Experts of a small language model: 64 experts in each of 11 layers, 553M tokens.
Below are experts of layer 7 (counted from 0) of a mixture-of-experts language model. Rows are named router (the router's row for the expert) and show model dimensions 0-127. Each number is 128 + 32 x the weight over its row's rms, rounded and kept within 0 to 255. Numbers have three digits each.
After each expert's rows: "comes after" lists some tokens at least twice as common just before its tokens as in all text; "mostly gets" lists some tokens that are sent to it at least half of the time. This comes from a sample of Wikipedia text that the model never trained on. Tokens count by the router's weight.

# expert 33
router:125119101155151159210130176173132125150129140144149039121109181174126165187102155179117107140102171125142074105122138089182133106177149101099145098169109145120109167109126084185090155192086105157128110148093130132097148124105141178133193105136177156125153151124178164165134168119123143181150129165112111128088146155148065164152081153134127120091070152164185168155113137150070126151143
comes after: " the", " and", " a", " of", " American", " for"
mostly gets: " television", " military", " football", " sports", " oil", " guitar"

# expert 56
router:102118102123138135181130153118183133172109130113152095104131166152141188111112177096115096051119122152081109157062096069180103118157076181092190133124153125134075137087130066160105145128103128160128114135127165065090108132124146158096203071165124149122135104103133127170118136140065148159109085128138126105093136128132092077165134161170189164101163155105156108133165148155093189076139
comes after: ",", ".", " It", " He", " was", " he"
mostly gets: " It", " They", " consists", "This", "It", " There"

# expert 24
router:099115083183154151212160148144129089114130123143144077120126139174135146160087123144067089125148196107098102111117092094184156130166109152094161128145120158116108138083077123130075156146133098148144115142097155134089196146079092125143154098118107152155137163144141124215115102129055155154130123092168085158070116153146082167178150138140160186036101115144150121161130163133107142168141
comes after: " the", " a", " his", " The", " this", " first"
mostly gets: " role", " song", " story", " version", " episode", " appointment"

# expert 36
router:104075113097151126165137111136136062101093132148128120156135181081088160189129118102118135139138204093132088186107139081104134087150114092063138137206176092110102130113081137181124134167145149108134104108156161107111150071154141121118142055177131139126113100083113116144129139175124175137168089157085139112076158130187151086153082164152160134128125132055134077147149164113077146166099
comes after: " in", ".", " on", " during", "ed", " at"
mostly gets: " during", "On", " throughout", " across", "In", "From"

# expert 37
router:104116108112126198177113190146157110127119121077124060095165158108112211161123171122138120066136096133111094099118107097111124135133095176080138101163179183123097132108138118068127112073164115166163032104080147128079141086111082163131142087128132137142127174160110110173119130146112180143131137137100107107115133146154070145175116135174164091105110097124147145156151135189093175080099
comes after: ".", "==", "s", " =", " ==", "==="
mostly gets: " ===", " ==", "\".", ".\"", ").", "."

# expert 22
router:162104074146159164122151197148136140127107120089207077119139150159130229196115114147174114073138158160115112128115129102122134099135080158128195132171152159153061151097132130109114120132154100112133018099102137137113145093118057121134169088144112137078125146139124108115168105129127155130118128152105119109144136139134089113126108128145164126140125102047151118185141140208059138108128
comes after: " |", ")", ".", "---|---|---|---|", "\"", "=="
mostly gets: " include", "See", " Title", " praised", "Bibliography", " Additionally"

# expert 54
router:142070097124147185188126117172149134142154138163162142126150166106177136159117159081091112105096140137111078092082125101120156101153134134134139136140133152132139166123074116135086182142110097162138119074140168094124131101110146104129168102182114156070157145134131167139187135128126122171223112152094175080075191128154052122173060119153135129075139164121106172218138141105111111138128
comes after: " the", "0", "–", " in", " a", "'"
mostly gets: "first", "second", " vice", " points", " fifth", " playoff"

# expert 55
router:157086088124153142132198131105160073106163178139121140073100132118118165166079094112112111092109128162136073107122104121099133112155110157052172099125163193123123175089094102160099190149145131121181046110117123105118186086100138117076132076113111128080157112187102141185133107095099154140131127110121136128158156125133110058142065129183129126121140115081151092131080198119106109154125
comes after: " |", "|", ";", ":", "-", ","
mostly gets: " Starring", " Synonyms", " Produced", " Spouse", " Cinematography"

# expert 1
router:153111102161143173192137092115154137156099144098172079147177121172142188207085103145116118056165117147110099155094095088087141118148058113096176119150164156102127131111126060114138065128159132185137097123108123110086134110115103126123146109193111174117122146166075082132079113140098139143127071118131113080120128135164146169136119144142135128081124126124174105201168190139074138122078
comes after: "\n", "s", "es", "ers", " season", "ism"
mostly gets: "\",", " These", "),", " occurred", " Each", ","

# expert 0
router:178053048119130154135172162150185082140135158118135133110162172151116162154110129124129102131150161119134089134096091100110142097142104159094152121168188149121086148068091101119100106133109160121151098084113152111092185065141097182078169055181166137111080142139108171144144169138133163132133106148118119147086159182161124076203118114169111147087089133086114138154152188132098150119150
comes after: " ", " (", " |", "–", " /", " his"
mostly gets: " previous", " initial", " subsequent"

# expert 4
router:154117098092129128123132200172164140107072135112159096063124168132156165167064122139116132086149136162135110101117131111094138106131077118099172069136152178153104125107137123122094116192131094119158088062094110121079159085149122125084183061163151145086109108138114112156162103207124172119162121152138102121054145173131064089160084107149191133120088090068141117122132134164107129112132
comes after: "\n", "==", "===", " Country", "Population", " Location"
mostly gets: "==", "===", " wrote", " Notes", " declared", "Other"

# expert 53
router:138112127121118137110168219108122154085091157113164043123141170173142151142091150138083106116130193139138104078088133088171198106149129118101147068177124100101061146120099155098097156194143099126189086131142115107102171103139110191157135104126192168115098091124152170144137127151093161143162115161143114134069176140181089122133111120171104164127106086141138124179117153136087150107113
comes after: "-", " •", "ed", " Preced", "Scientific", "Personal"
mostly gets: " Website", " Genus", " Coordinates", " Genre", " Died", " Elevation"

# expert 41
router:159117077178127137160160125073160096170096121091161115096161123185112151099074140160145079073131175192062082125087072108168132095165059149160202165159164145112072142089153097156133070125090131121156118134139100033109153142145088120127149106166146176083114136116135129168116131167114141133162106151092157100127172139131107126170108157159143164075112146125125120132142156132096154138155
comes after: "s", " that", " is", " was", " it", " to"
mostly gets: " never", " could", " must", " already", " have", " not"

# expert 49
router:167082050160163191213156159177133095136134168143138127080124122099143168170124109134106084102118158117129116134083125070149119085183134114116173136157167125125058170135096076157091142126122142170140095099123192116079108066151115120115188053130168115123130141119137099146169183146131174140159129172097108130097135149125069142151120149200129168096122113140124146142132187126105165133114
comes after: " |", ";", ")", " United", "″", " –"
mostly gets: " Insecta", " Chevrolet", "Area", " Toyota", "----", " Ford"

# expert 9
router:157050043134181182154192155170177104131138143143143107125145134121143157154104110131108057145119160106137092151086098088150146071181113114143122068140158156116070146120103104109133110121146110104179084057146154105095167095126127139089147078126151161130113168136155158197168124125130136168161131159116159121086138176156069145173131131155138182073108096127100158180141181137128151104131
comes after: "1", "0", "2", "3", "4", "7"
mostly gets: " GF", " GD", " GA"

# expert 57
router:107104105112182150150171099139094147164141110116183098129146151101117163161104113127100082076144147167123078131116106073085153129137135091087175133198195120144133140088107127154133075125157111160200118094083151075136218107105134110075170064192165164112175168123110099120134159135161182125176171156129122133106140180105099142141129123164148173100117129105153122169110163122156191122116
comes after: " |", "0", ".", "5", "4", "3"
mostly gets: " Coordinates", " −", " Density", "′", "approximately", " Elevation"

# expert 35
router:177066079131130159119135159136159150133077174119191065102135113200147148121078104145061116122109155156143104091096099148132188137126065092117167060132130131171136178082099097186085126204203117137128135144102094101137137098122140161119149111157123133067155100124121128105108124127063139153122109126131112128099193172158101093152093107166099181119123109113110082175135160122091148124111
comes after: "\n", "3", " Born", "6", "4", "7"
mostly gets: "=", "|", "From", "Since", "titled", " entitled"

# expert 25
router:087114143129151137112127177103152070108091124105162083113157115107122145151103085106137102144143139112155021153114089108066117110155090116055108107176192163163132164101127124150132115149130134114136105106084137080079231110156126167048136072122167158128125156129148162175137143139141172146139107144119098131112130131175149081133083165171108171075069110086108152155140184112128137117121
comes after: "1", "2", " ", " in", " September", "In"
mostly gets: " July", " April", " January", " February", " September", " November"

# expert 34
router:134098097082158140101163130161155163143095151112168077148112205122137181159051149131117101075123172174094140115091139097146170066148119172115212140148154131149045176080143112138100107177093123165108128121116113123101154098138088123113197066176164133056119117132122121120154130134165191156132129180133118156149123152131096097143146132160151137083150130095135143159139182144105185132135
comes after: "\n", " which", " was", " is", " were", " has"
mostly gets: "|", " never", " could", " may", " widely", " must"

# expert 63
router:144111122079117117125126112182136147129121169126160139100115110109113175167083139114106060081111106148150122158102142146101125110218124091085142096114154173089100166085093103132070137101196142182104105067109135112080165106086115114101154122171138163064133144108104125119130169112103152133161154125163149147077184182208120099188109177170134074095117101137078126149135178129081126140106
comes after: " ", "-", " \"", " (", "S", "==="
mostly gets: " Ac", "Lo", "El", " bi", "Ar", "Al"

# expert 47
router:152127134145205133178116160136150135131147149129237120127123136103175139170089083128096113116180176115123084138115078058149142112126146082120132061166126154118093151087104087106146147136129119135130112107154111103065171156155057128089118086140115164108123172157145129160137129150108108116167158131088129124097122173086073093100088094155106136064117134119133148195168200120099192116095
comes after: "0", "1", "2", "8", "9", "7"
mostly gets: " century", " pm", " ago", "present", " Olympics", "gastropod"

# expert 17
router:162096096143178159191176143120172131174109189096142149151146158152170135144112149113094111085096131170058051094074148060100167121161066110061119107111177151149100119109100113171128122145139154173136142100072106071130115073148117153148173075137170131098130123123119123184111132141063135153138118167146164146128150141124128108166111093126158115073145172099110107172173147140099173108152
comes after: "'", ".", " is", " of", " as", ","
mostly gets: "The", " The", " an", " His", " a", " Although"

# expert 3
router:138077115151193138136131182130118144166130137147173095151109130112106193172108100096128114116128195149102098094130113111125202097155115147109167110129135159117109105117139085104077092145118106151142091089123146117118173083107093173133207081156178133110176140126152136139154206105147187103138126201101148127120125160098047086119139121193101135108106101132079131149107187121116194115079
comes after: " |", " ", "\n", "%", ")", "N"
mostly gets: "|---|---|---|", "|---|---|", "---|---|---|---|", " ±%", "|---|", " GF"

# expert 28
router:167091122120205174194129118177130117137136132150152124125147156087156163150075100119114105084147161171101103125069054089159151072136156141148135133158201138142075141105076081112133124150131139127142129109137139127078170097172099121133176118182150154118165163150154119135131161171153166132181144160141139115105165183119070136202122127166125145087122101154131129164157181102101209131078
comes after: "0", "3", "5", "4", "6", "2"
mostly gets: " causing", " mph", "э", " yards"

# expert 51
router:174079098116145147171156110122178098133138184088122102180131125106093154172090122140091131095060178161105057104070114128110179086148049112106155117201167170108091139120124117153083123163166171197163126125082089124103113073157103137130171124180124133089107177122093094147124141171130131135135094127065137121108132153137152106119084160152077111151148096131155112123162136115106155147064
comes after: ",", " and", "s", " to", " well", " with"
mostly gets: " and", " or", " &", " than", " Your", " Genus"

# expert 26
router:158096100133130150142135140170138132106116136101152126072093140145091134156083141150121075096125125163082080144105130117127162136174148070081152133137155108104056154098116084124142146105193132151113133128091093124072177103120106127110163105180123130127144121107088139107159176111093114135151146124111139125086210212162090146158141169231153123064090064090092062124150165163116102117131
comes after: " |", " \"", " (", ":", "-", ";"
mostly gets: "Because", " Jean", " Michel", " K", " Kh", " José"

# expert 14
router:110122098081124162105140112162140125095129147142165126136169139069133193108077136124139087099105157122118137122098115155058124103160102149094126118129138178112141202071108136087090132121153165133119086086112123126080219110139104087109168085178103186092159117091124106135161133125124130189167129126133147171052169198138129131144116150139120106084093087127103162156164199127042133110139
comes after: " ", "-", " the", " a", " (", " re"
mostly gets: " sub", " pre", " inter", "circ", " super", " pri"

# expert 5
router:168088127153145183201160194150175108143131207125140150162128160143138128170120145119082133113120152132100051123065132103134212133156095139079104085181151159128120135115108149177153155149110140128141138127118107111149130098093120144154176093136195155067126162125142168178134154099126134139190131126133162113098200141160100122184073135136141179099122145079153151135108141146098188182136
comes after: " a", " the", " of", " with", " The", " for"
mostly gets: " small", " large", " these", " new", " significant", " young"

# expert 23
router:163017056145122193158124122165165103104132177137133100111139149087146173177073134168139101124093179158076089146086078106127171076134141115093132121131182132135111165116082135125113128135121176149135074104140143132097145096127067161109181087187141165087109149132102155148153117136111135152156094176083118098096154143129131088164100123160134158086140126113145127189112174110063131168131
comes after: ".", " of", " in", ",", " at", " for"
mostly gets: " The", "The", " corner"

# expert 39
router:140087059110133153157169128137129112163134164122165097164117111126134169151097142182078113090133149126125077155096095115158187169144114106082194076182169137124091167096081118130086109140149131127145130126122118118104158100132138150119154106130149146102094159139115148167119114152136196181193169147110180114076150188178091164147114135194108112085060191120160117167167180077092141132144
comes after: " ", " a", "5", " as", " Best", " an"
mostly gets: " bass", " engineering", " well", " Bachelor", "electric", " convicted"